From a checkpoint of a small mixture-of-experts model trained on Wikipedia.
Size: 8 layers, width 192, 39.6M parameters.
Training: a variant of SOAP for the experts, 2925 steps.
Below are experts of layer 5 (counted from 0) of a mixture-of-experts language model. Rows are named router (the router's row for the expert), gate (a neuron's input weights, with its number), up (a neuron's input weights, with its number) and show model dimensions 0-191. Each number is 128 + 24 x the weight over its row's rms, rounded and kept within 0 to 255. Numbers have three digits each.
After each expert's rows: a language model's description of what the expert responds to. This comes from a sample of Wikipedia text that the model never trained on.

# expert 59
router:132136167114142154131117143142082149168109142100127155146119071129087143156156074124122106128118114094124098128135122124128183129109156123121116119123144108160110116110123154132117111148154126132115130090154128125113157118130150127105139080102101135118130151136095155138142167097135104117085093090117125109123125128140138130164128161153112153139138143173120148140103121115108096147107132116144096131107130093162116139097177138150163122109131122143151077153150133149147139160089149120142074176174128111108124147160161127175090116102113147140099187124166142123152063095081132103
gate1:101128152123119142158143116084122134136103147113150112088157088087125125122128083166120068081146094137142059118170118121144142105116131070128131096101126147168128142121176147110096105167130145139159147167136147109130115136095156106101154111150129151105144203123158116131141147126105158137142120156088116130125159089125127154133107134092155138137116128126143134143131126101156149120111096129159114130145110113121071102129142120176131111112162146129142082102156168156132141182107096122125102126143142133107112124118167125160134104117157097119085177113137146114134147121126128118
up1:148123179118132171178148124087109121124096146124167106117122088055088151125147113123140121095129151088150086162123149157111146102157127108151123122094108148130117096122127124139076134154151110150133113139130145122113104145091182148104131155088150148120123178114160111133149169132137132143159172147117110114136157112142168121129168146124124162142114119080157131143134120107122138148111167102115111110107144107094107088095133080154123119117139120115106064099124183159093098129139076139116103155120114154121130128131146119115107144141107103118124157114141148140114131099160103127
gate2:158127130154156106156146147143114149158093176110185151169121086133113092142063137147126078152137113104102132123141128105143137121120145132090098107144095077125144110130148100086147145131142133123137135127130113094149100110115108145116143134121108134126158118171080111143132155122141129154131117126123126112113169111127095117179180133149152170119109082134062156150093119101113111087118122154136171152166140110115082127140129100131156119163128122119100133147134137108141168096133165114135115155095176085108146136173143131106144122159118145102119146131152144158151112110107108114
up2:139096142114149136126138074113122115160119131171125102140129120121156137146096114151151080142168113142094073142103133154137148117145191116110152108153157115144111104074151115112135148106135142169103128122130146089103130127136122095145110148126135150097148125167102083134147136147122129136143113137094095101113174124106069089135145151138171133070149092180141175125087126144152137144133128125125142150134130114134095102149190100137104093155095130127100103185111111110134129109106114153117140113127177093135143136140152112139125129152092143095136146137163129117159110158109109124
It responds to: Causal/temporal prepositions

# expert 5
router:102106127118162153165092130096101104138156159107109136144147155098111130147114080111129108155098118141138143066150110117126146126098122108142148135141126130141155150109140083112132142135150142152109133090139087112109154083141169134104152060108115199138120107113100129152109115132112132168116110120133161141110130138134121117146133119157108151146144156158147139131107125125073117184094147132100132164123188145155134164102150119128162135096120181109142108142121119093128117120104126104159095170113137127113128147127106111188102112091106140151161149113150108092150109122128077136
gate2:098080132148090124098141115121118143130144115116097182112139131143153100105095142097122103141140086146103125098138163145113143164105106172108118138183162140145142147155105110164157130102156123121137126140119123122092134134123149144124179105138165184157152112160135128129094135115163126134128115074088170091136079100140124170139125108137212144118153143064147125148132150171083123139096104144141156134138144126128146133110136117136132101136154100107119145137079146103145094162146104110185113126142106110134150119146125106137127135117102126138141159132159102151111135146136121156
up2:153162128117130130133094104184130150158099168132157059117076133168134166141161122166149160135138180120090152123103152082164132102152152103108152144102108129114129108109158108122143122103134089109124109130107129101156120157138101132125081174131128093135108130131124116105157153140092129151143140158162078182154155169114135138106091145118101085142111078145088125121124153105176112119105133134124145083119111116105135140137113140131102099120112141122110123096175112144107145096154129120123142129105154145136128122106123146120162138071152139131134110128111131105124128080144133106
gate3:127119135134137173140090152101098132163110105186133136114154146084093153084135112118116135125147122152112135121106143179136118153160104163149134125102116110089116133121136087121145108123121133148103140140148117119124134149136136135119138156046143157108122128131156129128158119129091144151127098131176092158125129081128140102175158106132109119146143140145174114081091125153127188152113142128111135138103100115124092106112144094153093100094126120106136119163104144088095109119126082136136106106141107154180135155118115113114092134149132155107133164070155148103105106145161098109
up3:121114083102156094148151095124147108096180122116105077103162106135166114120125099131131138121104154111125111165123121124129114075146108142111174159124167130148137121098120127094158143130099138130127149114078149157122125166118162075140156143127140144144115129164094121141126125128169105143121141113153128067110165136120095139085080112109138113122132139108110146087135145129180104096180148134122086072132131125116152154138131145123140127147077133135148105111139142157142140133104146131120142137162141130122147117126084130157148156107127126127148062135070113138108155145131163172
It responds to: Locative/partitive prepositions

# expert 37
router:130118100100150106108155164089117085102106159127107138121165123112114140136119142140154094132093111131100085101128140103110093117116118126118184129139088135125143163112136128140136126153180120139113174135183139112108128103130154145112132100129117158120136127137123153156123146095151088135114105145117159166097132190148154153137138100112144175143138138161141084104140130149131080124088164108124109171123140128134171161124156166172148117108144183106106123151131129077125103146138151158121090139130105114075105135113164146115137126088103162106142125159106152094135125106108112092
gate0:120142132130121158126110126139150081120105143117149096098107121146141169120112107105097177122145130128113103123113156108126133136109171143131131112165147153131080150101122150181096147144141144130094114137139135094101128094122115144164121132123152132125103110151092154113136143123079135147104093112091106131113109147150144166140144067136146180150185163126117090131136100157160124132133127147098141137104140130110141169107125170092130136140134115118091078179144110106069102135130126085076109135168123128138125128111126150165110127145166109148118148118130131154155139170155190095
up0:128127111148127141153131136130132133118135128069129093122145119104138141121076131143144106112128097140091093093109154116137091111118116084127099144132094150161120136150153103154081127131089142117083101141116160116151127125104108119127129124138107143121103163116132152099082124157089140158123077093108177147147114114156147161172114128129132142151123141168120127127137119124139108083110152188115145115091155121118133120113168139182136172108111141168127157073158141161100073130121126081137128078117099083137149144106113133159154089129120158152109142143151151104142112116165142152
gate1:111095149111102117136171119113155105149124159142159120117116142082154160157111136120096093095160102160093109137145128155106123109087129131141177133138182138141094101111121113086127138143100165095136160141110127144107143101111111129131106133099137137087117153135095133129109145087164141129106076156130201183139102124116121149129128112099136136184156111137125122123080115127104152125104119167131117120094109089134118102142090125115141140114103119098118157110160133112151079113147137169112093178109144135095130170135167165135127121154163160103139133127141100106106126130151140154
up1:148149099143091173126112117137144164102109117121188095123130111147160142136137101085101139146130162144146164134103138089131116130110144172147122097127134181116148146096138122087144121094146079074122137075159096113105154155143107119138101176138091119143120175148136161142113127116128150107120108106117159163138098141123151127093114114115157129123133137126158123102123142130084091122117100145127161110131083116164097124120143131156133144156138130149106094134073119105087150093180116104177142124129133135137162114105126112134131155124105093154124132100092139134124129129131056138
It responds to: Descriptive modifiers

# expert 47
router:160163144098149128098117171109138115114105154125125153131130131149096140141165079140125125133147136149136104126143163112120170124147089117144166127194096134087135156097140129075158166145131130116144147109150174132128141110123175149105139127132114150093129133195175147129161142130101125128119104106177144128123130164109090075158147127139150150150138185114116160119120131120112129152124139108151118159144166135151145149111113121130118144130092197096092107170167120118122120132109150115151112141147101124126105126144150135136141136114105134121107154159110142106123107079070089113
gate2:182126112157168138116134129116106175145109161116130152092143130155159149142162177129101116169124169125091100068078113110136143128148064135102135158142156120141126118090131164117121126162114165107130111106152189076081127113112136156140116118108106116143152083147141094103158153149110116115125106117126132094129099110116144120126119112112165149165158155120078144121111113125115139143095125122160150077111106134099152136145130113137159105112083126129100151127143153144109137150166129146106169136129138096131181097151129146129158136126129134121137110165094139145118119106094138104
up2:086171125105123088114087114121153119131118107110101114115130127091095113089078093103146116091155117124122114140095137159118075143144131162125111096090119169138133146194124131119155096109099115169113106154124086185147137145151118104097127124129124125149097148113119147155134142113145158125123146109094134115132129107138126164120135129114144126139111143150135125099141107111112122099130158173114095168130157116133120087090141155119153128159137072142140123094101104128136146082087103126140128137109141108133120156053161153143113152135157172134145125079168111110161121143104159137
gate3:152109163148134085128163148142112135097085135141118119152125109163105114102116171108110108176114133172144198159173152161095115093132154131145138113140146120121155120110118139127140143153125121151120134122131112169136143096150127112144161153138112139102155119163160127118128129125116132100095112111139159121168089135134126100106118184141079107131177120117118127138158178118122176147115164143142138164129132149112136093131102073112131142147125151086142101102096107127133128183122123124123160149158140139175117176092179103122106152124126160161149131142141115120067130111125122122
up3:151142138138067138090090170127160131161102119113124122132112162136153107136098145168117135078129171106098077131109127105123121150080125109119093123127128146178136137146139141151113127124136094128154092098153139144104163184106135116137184115059132096126105162130114086128126129130159148130093147154117112099137134138112138111119121135154164131142101117084124110120112169126145124089101110178129091122122114145146133089139148108103122105124145111148114141140124171154148165109144128129171111126095125171095157097122138130106142118148122134128151091129160092118101146153146187155
It responds to: Places and physical things

# expert 54
router:122158160121098134125153118112133118129118141092148115175121085133101137122161071180102137127101139139138108116134127132109150105130094113170153074120117140119129138109147126116135157102159086132125143094121158109137135084115101106130108126147158121110146155164092154158120124080144091129070107098150128125157113148105157139135096123137100157170111151134124164114132161088140144186112156126143119121138162116143178108125162134172127146113151128129136095142136151124132175167103171119129089138140124119108126174134146146118156106095090124102158177171148129107096153108112101141
gate1:117138136139154118141140137145106118120143116117125120133166093071101142125140099151125097144175127116140122110132139121135153083181103105143183103146132124082106107122140124113107127105069151108101136103150145104126107084101121128115139112163131139163128155154099123199122149085151107138114132099152134160143103146108108097114094158130096150118120182110139095091104122127146109123140151106136108144150097102146134125100166100112130137137115150108160151139131154147145113190121179178154084135148121131134100136144171167094163104140121093077161139133143131121131119161121127128
up1:125107075147126164098109174128119135107130139101185124108118132126143127101138144094161138105075134146074128137166128101092141196132147136144141096121106115145166129159144112123159105157149172143125140146133164119130157114132094109129136133119146128093116141093142160122141113175093154105155131125112103087140162102148139105195162151102129149105166132125089126154138116165127130093110128140140145092155149130140105113148134128120108086124146119147131154119132113103125129095153088156139171107129110140125098103117122077186075126139133147150103139167085151142127127119115146138
gate2:060099124164124142112116136114123137155127114145138125160166122118133087125140102148094151101126114147068121124142138111115126114133140150183123094127125128116097127105127138150122114093132137117142163165127174149095124146116113124138127150156145099080157147133116112099107131154173142138139120109147084150152110167112129109110124146149174162101136103140130120100115128106140144163108104153100087147142117116111141127158131121107072194101134135139079110119088177105165147046109130117118109118110117150124115122146191120137148156161139120102128125129119141116105097086100102148
up2:115150114109152134136130132153132118124142122126081125074151142101109124128148177094122097125118157137092135158092111111142119130141130134092099117108101139094157163152115057153148135149110110143122097123131092073131094127167139117123087093096120125149131140097107153153148132143109097152097142124090119057100153105176119149088133113092079117098124160156078119109144097129111095118128111115152092108125155122134099114081120122138172075130153127126121123092132117150126101125139103132118158135139129168133148120151142113151106112090123125163115122134171109140103146140184127124
It responds to: Arts and professions

# expert 9
router:113141089143114120180122150141140085146138121120099106157112125165077130109110101135133177106095124121114099145137107113133129107132092107150160135134137142123143122148108132090114151123209107184126172101125128168154118132132137158136143133089108150124124114167118146118074141100142098143102105113133145119136154144094113136146126108112107141155095143179135105136132152123097101113135143128183115134116131155132129143118144160136113111095136168105123104156159087080114150110114137142199115127139174137105116123132132111152106142115117126126135183156095158102065114145095135092
gate3:119110132132137113111114145124124125154110208146148136134086143108098154124120128140087137154088113169143136105102116193135113148089101125150127079140105113129166150091093154111106117119149107117096102091147124092201134149083154116120170158127135138135126108112115128125134138138137119108139182139164137161145114137144096148146111120105137176116131139120117128139128191093068113088135117126179144134099125087169142148122109146142150165121143147117132137151154151116120135154135109136140132122130106129133174153108097133159145095139151130154162147150143110178097122093133131115
up3:143129114134129141130122132126116145134133185137121116117068142143122129118078124161094132138112124150134120124099090164139112141102112105131136125137134124107176127090131144093115142144122128127109106116130128097170139188081162114110157135126138142127069124112125140126085135134156064124135115129129141131129111123133075144114106153105112173103145131115095123121095155090102169078139115133135122124104102108172099174124138169146137159135105167126123172111192123142100144119145107147142120125145158154153199150133105120135159109121121125166178149165152123171130085121107141114
gate4:110115128156147135130132121138100125142138115127110127110152119139109107099107120140083155082146127118087076122160144150174132073123149142152156081151124120140146145146137138093105174095148161148133159111173085130135126140099092114149111143111083117127096110168128106138098132156136125141122086119096136135114123107117105140145112118112130160142117178106123078127107123078102127107084131156104116150094078116119113177100094179093121173122119168136134122104138134118125169139081149127155125131132151115146109161106168112154133145145138133101110143086133148151137122077144170108
up4:142142112116158113121124134107117091096081128128129152139124123126141103127117122107106171105113108079154143116176151159087138085145153132144127201113108129112086134149108135126143096137148131147131141124135097140125144157109137146126118126106138178161106091135149158142137137128125143116158166125181144113138112107152166135159145147132140051148109082135136114122133147144159088142119149134122183087100151104129146160139108117145090113195143148122114115154160165125142166120134122121162145108097128153122146107132125116099058117108114111103136134096093125084131116080131144136
It responds to: Table score numbers

# expert 23
router:134121122160118174162132164126158110099141119140105093126125147141105085153089096117173128119118143116125093105174114164127150117096147116159194135149101133083152123107131091115140087154151137149135160110142130129151167082143185127132116127089138169139155126165124167162146155101096104134131119119114146099131101157140111129153090151134116140113167141141167106144135129135094129166105142133143113168116152128120138147128147158144092154112113155138148105165110135132105125146132163150162097139142080125130122111119126146153081115089151128111148141096120173079089130130138144082
gate0:132097130158148165116103142129109142141093138119077109148098113125124140119125146130108124121085156111145142130119165149131121085104126149133150082120116114138145160140098125182096110127153129139159146132115101104112107200107165106129128120120104131155099125143095106144111133109094138164101125104123155087130088136083065133130121095134096134120190165143137149160158101081109104155130116089171143115067115122098129148137161108120119142112139137166134160187154151135124076113146112136128066143163133143139106135138125136145094136112099122105113145152110142146128134122141136098
up0:108152153117107152150129141132111103099148102144150113146099147125088142101136129141107120109124113119133128138111128159146096162116098144090103125162088145173139085155154152152158118095135142169136062158142114165120143071104084117139136136104142138127103111113143174138127122134115108108161151159126192112137095187124130124107128122162084142109134135142086155133108155153140119139108101129147113074135091094119112087123164146146185144125136147149174153146127105155105078141139153156132125156079153155132113124152125123111151099126137129143148118142171154128113155154121130109
gate1:129140104145137169143105163100214134140133130129131157110160132093128132140106083107125141145100157098106108133140102124128168103088146116124139144138115090101114133121118094142124105128171122140141155139101170104123169158127128182128116106110161171132155090119087109143154155097134124118152138128201159112120140113122120139130109167085138152121124142100119109125166140112098145161145140122143115138116168143121133160156157104116121150095152126150159158136127124145147167175114151162123127114160141127106112180087128161143115138136180131112121162086090116111104118155105119160
up1:111148156108128136134131101124140145123082143121105109135129117173090070165133131160117148156124130127178147124114124119147126139130129096163051100109163118125152133142113154104124135132043146135148119126163124116174115154098151104080176149150122119127120128105145140136107157131143146090132123114107098135091135138140150115140124118116154107110123092096163143088043099136133134157148150128083125142135121110120128095119159159094148097177134121132130118137139107150081111093106143106125126133118122122169113089151119167150109140165105131089145135142109148122125100112114098149
It responds to: Names, dates, table cells

# expert 31
router:119145178106136119093111160122107102102109128092126125140123180136124157144119146144136141161102150128117136117125121126128124107169124132162141096161108128131131148119130107137167138116166118137145176119123142139104134087126144136102099126147161156117158105185074153131138135073112137146127123114154139095119153182148140092138161096141094179172118134135146132109126142114123121156116160111162106128099193123172138138091189138156143137084165166142154119152168106124095148086108154137135119164111137108141103143164158117141086127135123113125145121101149159089107086120146118126
gate0:131116142135131111126170133147135128115142140124098164146139179094151108144143136115148137174116083146131094141090097145155110071148102133148143086144129117153132167144075113152132140101128122140139092108130107129111152087132094150157135090092181142119117126147106143145123161113110152152172094158134157111108110119126070117084152132139116135163169146097134152105142159108117118109114145113109132153110129107164117141076150114137137113112113116083094155112163184132111159101113115159140111118119115124162128096166103110151073131132146128107110183114156125112116111139121118175
up0:136125128123155107126078134122144157138109126151129082120150099132088107092119164113116146087151116122139167102173152100127156155088119123083086127099143141125147120122117116130121090092100141098129159122132140123165085131154109112127143149110139127130119157069114131110118100152083082087105138096118117145123123072130079112126184106121148129104093137131120112161135121145116169122152120134129135084123065106106110130102102146123119145148088146115154127101103124139130108161141111091128127191107138090109117146124142180101139187113115138141117121151096150151135092126147113118
gate1:158183140086145169110106132135127071109102144108119174159135161131108121142095109079150136136160115141139134132127143137125096104145129131132122126110128106160089145146144172131123109139166119131160123112134110131090164107075118124131138106138144131069138111100088109135118117112133136133092136133184134106114144139184163096135118101155104128150118107116153124192107138123144172133151144103104143137133127114161142152125143119142123113110127173111129111124141114108110130117136130138095087118091068135100108143153119155078134098115119100077145082110175156122090113133151094095
up1:135137090096148161138123163149136096120153160099118123135113144158126121183108101100130150125138115078108101118113119117155112110169126121137118108109143108115107135117148145098116100121125113089116128134101114111117148121087145109175133153175118136118128120179056111128136132100138165131125156137182130108126147109151127121148115152127124164162128094145164131155119135143132136149160176122165097119136131107172170167165096089110122144113130126158180113119115139099101154143150121121119121099093103128118095109147141121114117062149110086062152083136142133126094098139153111113
It responds to: Name particles, taxon authors

# expert 49
router:124192153105122093138078108140116104087144094108124151170163171153103163134154128144095107134117108148110079094158108149108144096101097133141148099153122110113142144110162138127129146147157151126126160130131149128134150120112137138082156098139139152103153108106087138112158098104094074133104110096145135141140165148140136151132106116138080147132124139121156094140138144124131112138098148145120136128084127112143130151108154138163139141099136177099159128164175126066142150094116117149132114155105128167107101162160122175116129162104095143094124148155112147108105105083131121128
gate1:128169143133161105157130149113093082113119072076100136154138168140136141124102130135081139135148108130115098094119128108147109097135151153110120127152091107109176115096150161144153160133133154102121155082111121123159139090106111127132112148117165154146141130116112168084129123097101084162121113115146112160162122124170134120066090124128121108085147136085113123169114121124121109111146127130128148113107134112128125099113182131114119127153105151144158133146130149068126158116101088119115133118100093154109137107177098173089133119122095113128180118133143135092125091137124130123
up1:109145106127100095129123135158155110106116109155120117119118114105136153128105099135170132132131147114106142129118116071101075155114139113100119120115133092101164126143076110130112123148144138091182122103118106164093130116074129115121095143110161092105084174071146130147165099118137159100127138107156135115111112097153133120129112153167171089114091110126127111098128129146106135150108103159160118124091153100144140155117085137135107163109109171169106121122113149102086105141125110137116143178134121130159124154110137128105048149099123123124126122090145118098132166117129121157
gate2:095142125065168123153100103134128100089109176148158164103149146131119152101112121133094101134127108114156123109122156137104151129084125092116141136147110132119139127088148105118108131147099157187153106117145108169129121148140147119100104108114164147102120095117152114146140109168127066167153144103148096134082176120130142110125104127131094082142129115108129098146116134140121113146144156126147110069132119093147105182117094156128108124155133132127130129117150117122138107124135105133132168133165070160094083131124112154112118127110082120103160101112113087101104110106096135156
up2:150170153136113133130151079122153131120114143175087149115139119112125107139120108119150155100144165122093144137067138128150123123123114158124141130090137120133116135104060115082147143108145099134124140108133112147126118110100097123189139127143092106169104172129104127119174120149128167115160103134090111100147099098152101169097163108137178170089079126168104154099103148108160114133131142132141124134124118165125200126139108096095137144139108118076167132138152159117134113132123146160122079141156143152156141136144106147137123135147112139104137145131149132151101156137128135098
It responds to: Infobox field labels

# expert 15
router:118148165098122140153100147089115138156094143111099131155146118112123162147109119100106097116120130118121128104183119104105156120088144118139141134192116153151152153127152074147146115111126096108108172067167140124132154105105142115133139098129131121099118122136133143141147147113101136158135131132123170108121127120109168104159120157130131152142118133167185121171093146125101071137144127145132099135102139114129102161101145120109132101103148126120107069158110097083146124119147108099156068103140124149105132158136140159144085142105092170150138164090132125127130080149089121125
gate0:097121174157125089109090154140090142104131155092112186137165119135110138109112181096129121103103091093124125117165147167129141075134112173152162108129141069130126141145131098141118132140121137134152080080128121140139112098112133133149090129099103129081143160136131120096140138112094115148140134131131179143088133090105151112140148132130162149170133114117119118097148147163183101095127102125145092117128128108107127125140093072142135097138147104156145104165145153093110155127187133159114109151140140141101116113146140101119096141123126123143116136109132159119118122177111145105
up0:127070130143105149156128119167163087121127128149148127115139145166122136140110122143120136146144124119137138105126134073121081127175101185125115126118119147129180142150118146093150178101104125134134104136137119101118120137103128138144156123122109076148083116155150093152103138112078141126138111108152155078124087138143111140133115091130178116099113112114123136108144107107118129155145177175126134129112096193134105151164115103122122124146125152167127120136147091172112162113087164130125116076160142124141152143174131150146161093162091125112124104139107089122154141101115141146
gate1:120111137154092129123112141131119082136150105120092128138148141140133184069108112136128121125128115131125130145128109134134120083096166115104166146141118128141188166078146123140106146092114125133116156139119152123145095156074145115120127142128152118133149141088124072154113125068148168143167105109190156096114123095111141137140153119104128123094113101123150099129115140128117146175157119103153110133136097132130110158155150137116112081141121137147124098138075148125151148141145116098114096079114090102082133135141100147155143143135134110124096117084099125130068137143101081130
up1:108122126132114101119146122138132093122163130204132126149132144112123128184123152151096093119136150094096143102094099118159112150135145130148130103138147103120111109160126111107143116124139144114117089123135131139139156103152106135121108143120116171138131132147064131088147164164090106088122139167077113161131158125122113147130114146188135117143158141102125111109112132118159110131112125150102127127152120125120151107125136144123138134153094104103107177182170113182098130107089156148114156197156145144155147135122103084077126101119143135107128132173138181105155113107151135146
It responds to: Function words before clauses

# expert 45
router:141174181108132167138154137135115101125107129120130153144121147118132139160102134145134114145122136141080094103166143142103139120113113116102140143134108081109166146118172134119137117162160148112138124110157133128083149111124128153086101144120127109128112113147132145101121115122119134149107116126179124107112179141149145149129125107145113148143120114147122142143116152086071123148091121123124082156120154096169149158112142093151104135094146139126134095162155092126103108127106152174101121168146129142156082117158115160145107082107076181124161137127095140090097090078107174093
gate0:111159152111158147106136077157138093197137133126146109106146162159120155132117114143117099133171124140112102132116101149100101168115086101134119099108108120119148180115166161092137119106140156125108103098145122088154156147169152135118092103128061082110103155132133090127130121188127152137129152126152123138103119142185130168125129152167172146119117133131124115144102156158130137143128144123144113169153137168081124146136163118142154115132111116103174150127179119151136129146147137146124126139146174138123115133123104115177156101128125146121138115132161118108145162089124135100
up0:139110103117105097137146174138143098137127131111102149139086104143136100180125132124166198162090135154145140137160156135150124120104131122124130099160147134121112095151073090167146151123090082141154109152126157111147104112079120079152142124131124167140113106121141157114179130085131138114118110150090118135162086114115102112134160152120125131127169108118105126174123107093150113144161105129158137118109128112145126111151091154154114138153120131114106101122128151115143131109121107104144140091121083094142104115131171139068080114110137089164130119162120140155124118161108103158
gate1:167125144136128162149152178143090147129162116123128116136155130088144158128115142117138127124128113135112123113140148076170127149106132126112160120145116128167167138107094121119118089113113120125137147136115154133075100099131172119106134111124111075081111117124118124166144119152119093130127099177156165127101174155120130126125142106095159161112088135137097156130091110108106149146121155108124137191191112117136134146156133122146150140142102158138121176139101152108085170104111121130114150122111101077125113142147112083132155125107128129154168106175146113108092109127137121193
up1:085161102140125131093156100131107135092125131121103145104125161134147169145137129137123096152108148100147091074098117133150110091169118109160099126088139177117165128129083161115125148160147150143110116118087094105114141159176135118123106143136127149170157126157163107155157123084115155112154144118079107131147145194109107138122169111134128158129115124146097103134139092128147093166110132173130117139173129118122099104111126138125108147133132140142136107124159128136113122189145104087113128104110190164152127130063142135106133143143132132170135124131120125096154149115124129136
It responds to: Initials and name abbreviations

# expert 19
router:107097154099129169159134128130100123109070171125115138148156118129117151162116085172113144162130145106155102134157112129109173089105140130144134105160095118109125143141140093116138145106132124147113169105163119104107147083101169146094104127124103125106155147153109134132123141130119124138106084145165162141134165148111119108166142147150134175144130149130148108108112114086069113205112134137122111121138121135137146166110131120129147108124150164134108099195144120110098132121165116111126109139135126091125100144127140136156151101128124134130146195145103136081144088126075109107
gate2:101141160137151120116163143102094095103127136123113132118133116130101091140059123091086112111134154121153113120113160170103109131115063163128151168120126082159169125196160105122117104089105184159125114141137139071126117099134129126116144150139138159103111112083145097142076140124068114131114126131110115085134138149164133142115121110133169139106103140155154119118126109106110093160166127147157124123095113127108123137130170117111148091126130093125107086160131124106111152116122124140102146183119139099111139144132128116138151103127138105118160109161140136135110141115096129087
up2:103136103137127110129154188144118109144082112156126132129146137140104108111144110079162106145133129136090149118140174155130072146127092125123139161144127133124130120156130145129097107114100150109112111126167144082151116100115160128136163133126120155087164152122110074111115123186101125101148138152131126115144119148117086171097146116134169175115070135110114137098095148113131127113131134100202092135136122127115145090125153137117167121130126126091119096149140167115117083092138097110143154176158169117126103104139117137140121121110184151113106140146123100139165110106145108112
gate3:156117147184129158154185115146140090118107145121175130190093144099127124115119113118143105100116122160136097115138111135088140119129110115124126126165120135136130146134141109109113124092169153080139134148102139135114140128112162161124117147166138139104169135101113090108115135130124137117129117108136112153135163155148128123113130141149133140120124164129133142146089131138077137116172133123142138132163141089121125129127156082137122128142139128159060116166180060107073114157111108148116146165113130085125069118085122129152124148106134137090156147184137124122116103172081118135
up3:114159132098110102132115111087101148146141162118149143149161126115157089132114156120107115126108127158138114129137144120177105117137118155113126117135145117117129138201129115132106144147129111088166108120137123189148148120118112126157167130083115089123139137103114153131108127168134118111143073160139131150156147135150135101159162130130116129189152138136151180145153088092121158141096100142104119161073162084152099119121131122120174172110144098180107167112136108166109178154135124125131108115181138104115134107145124143093093119161116132122114115128097142129149101154152103114
It responds to: Title word endings

# expert 44
router:120129128119155117127085123117094115107102140129117104136141169136072164116140134172132135138118118099126118112182107129109149141126095151091113121168090111161139127105105082139140129137169168125099093132145145105147116116133125132113122118120119153153139147163153149099118176138150110125127104131146123115136135157183097105182108136153087113146150156143151130122089142110121156148127106117124107125108171087168132154131148179171156151142104178121148110144144082160157144137135153126157084138107084085071114144122143105131111145094080159111112125098118120109106113169101118130
gate2:144131141109118138121110147136103112107095136130152119153123118163128108123153116178133151103108096133151126150160118121146169111122152121110178134110123111111117113130093167112127108115093171148113098119122195132116120069083129079113116122117104105160143143144187107125109137173173124092155129113144165094151119087141105149154130111158092118104147157145159174138129087149152121179144127109128073134173121136135150149130107125105128139140110092153157121147078128102123128156114110147120104144091150132080104131155165098162138129100099141124145139109126085147106112142157145124
up2:150154116149132134134114128134156156128128126134109106126156116075109119147126120086132106149151132136085111154142120134158117134113144136135130098113154152140146120113163117109091109128147124119120148110168127106134152165119106132152145129119134080098110157124080144112166115105124148088096096156160114129078094114154128092105097099160114118117093130096101158149133143120135186097114129131127150137123135152104150092125138141120114109170110166156080124090156131173126127153113122144145156095126118114193111152115154169098118115146190151114060104192125155122100127150159149147
gate3:148131131114134111129135147150115107121089109110113129116108132101143179107136109124154165117098110139091139132125117135157135133126108143158125133158119107133137138111137093199117159138098133155100144113110119132150155103105115105168111148146130128183125150147106106134130133105139108081118127073126135159190110111156105129142164134143111090096125152154151099104141136205122176168111114143098098119100120101141164157147143131114162150131114120139124120120138111140135147184161091157152077128112087108122124178117126094127090203130119146122149122121112139109111111173104138129
up3:132122118118134100148123128130121134195097135135134113104128067119138178133122100137153121104147173128147115134103115155157118121172115125116110095165136109173119111147129118152131146127125122154098110101070150121132151107146120130149108155127111129114137177105096129137142130077123137110100099106091120112164128093131102141143136141080144126082102139132170162117130130143119153129112115108122069081113083092176096111164147098116138130109128129153173116098119096143138122225112128116139172124136147121144132163113124096143118148101136130135134132140095166113148094147102149121
It responds to: Prepositions and open parentheses

# expert 20
router:151174125067130116167120159161117092129089113144120142119110102166100149126128100133108113155132131128148112113151142089101185100093139134155122116182108118118163113103158121111133132107138159112105173102123134125111144103106161135071157106137133149104107109103092122117135134114135134142134134134164154139148126102124105139165115109158100136137138105126163112155090186140104115153070118124141133152117156105161124156157108154134139090102104169124086108162160125092137191139084145096145134131111104114096125166124113130144133111152107136134126140139119105103084126129134090086
gate1:108167116087140119170064146118099121117151179123127131140151098115113139123112170092148138124147106127160126093117134079095151134160162112149133103101125092090133084152174107146135139095118146112127160130137141143115110142129122151107112108123112158167150130140123094097072114163108158083114148103128154125127155150130146163172139145164123111121197105096149105170131146184149135119119119153162140098103123128104096125141115136101117117126100135152123103167127128098124127122138154114155121106101147137113150155136123152126152130197090148139160122122157112082139152136116121141
up1:102115164117142150128129103140140189138099139132128170108142162132131157088170137106078118126097137182146109126115104164158126147074084153150125122140127156149125134093119113099137131107105107099121138136146159138131157110103135154103119115120108123104126129145107152147124138205125098153134084128117091136107172111118109120085128131115176173130097139115149132141158106162120137102152135144150124134143092133139124101115177071091157122122137142121176126060145117111164134095137158146103143141133087131097133132134103128109107121152133102120091119104143131161125156120076127112
gate2:150135098127131095152103108128137075146128142093116145137123148098149079117114139153110172097117120064119155137151130117113133131139121097136168134181161145099135114144115085085140135109096104151126165137149131125163162140128123141120132118125097142143143115144111105142122111111107105139109129150138153124141087086126182118123073154081135152107144147118121144163102100179141116147135128098078132154129171080120101158133098109115118158111138095126139101141175125109125146171170113105160087085163120149122139117142119132092125150109149090180140136105122121108124182117143126142
up2:137162093136122138137085129141122117145126137152114118096147153138153130129132120118123149117119126141133131122165134120128148116137125115146146102125111144098150050133116151104175127148136158120153122089132158141103070168144131138149093127059115124105133098120130121142134121117085141147139150106163181099132145094132107085146086119118150104120093130125140119185139103145113099159163128135131148164135161148134146130161064169113111113108118095124124082140158113087168097162146145150127153115162135097135154125182116103173118121108131121096163150133145130158112158119168119174
It responds to: Section and field headings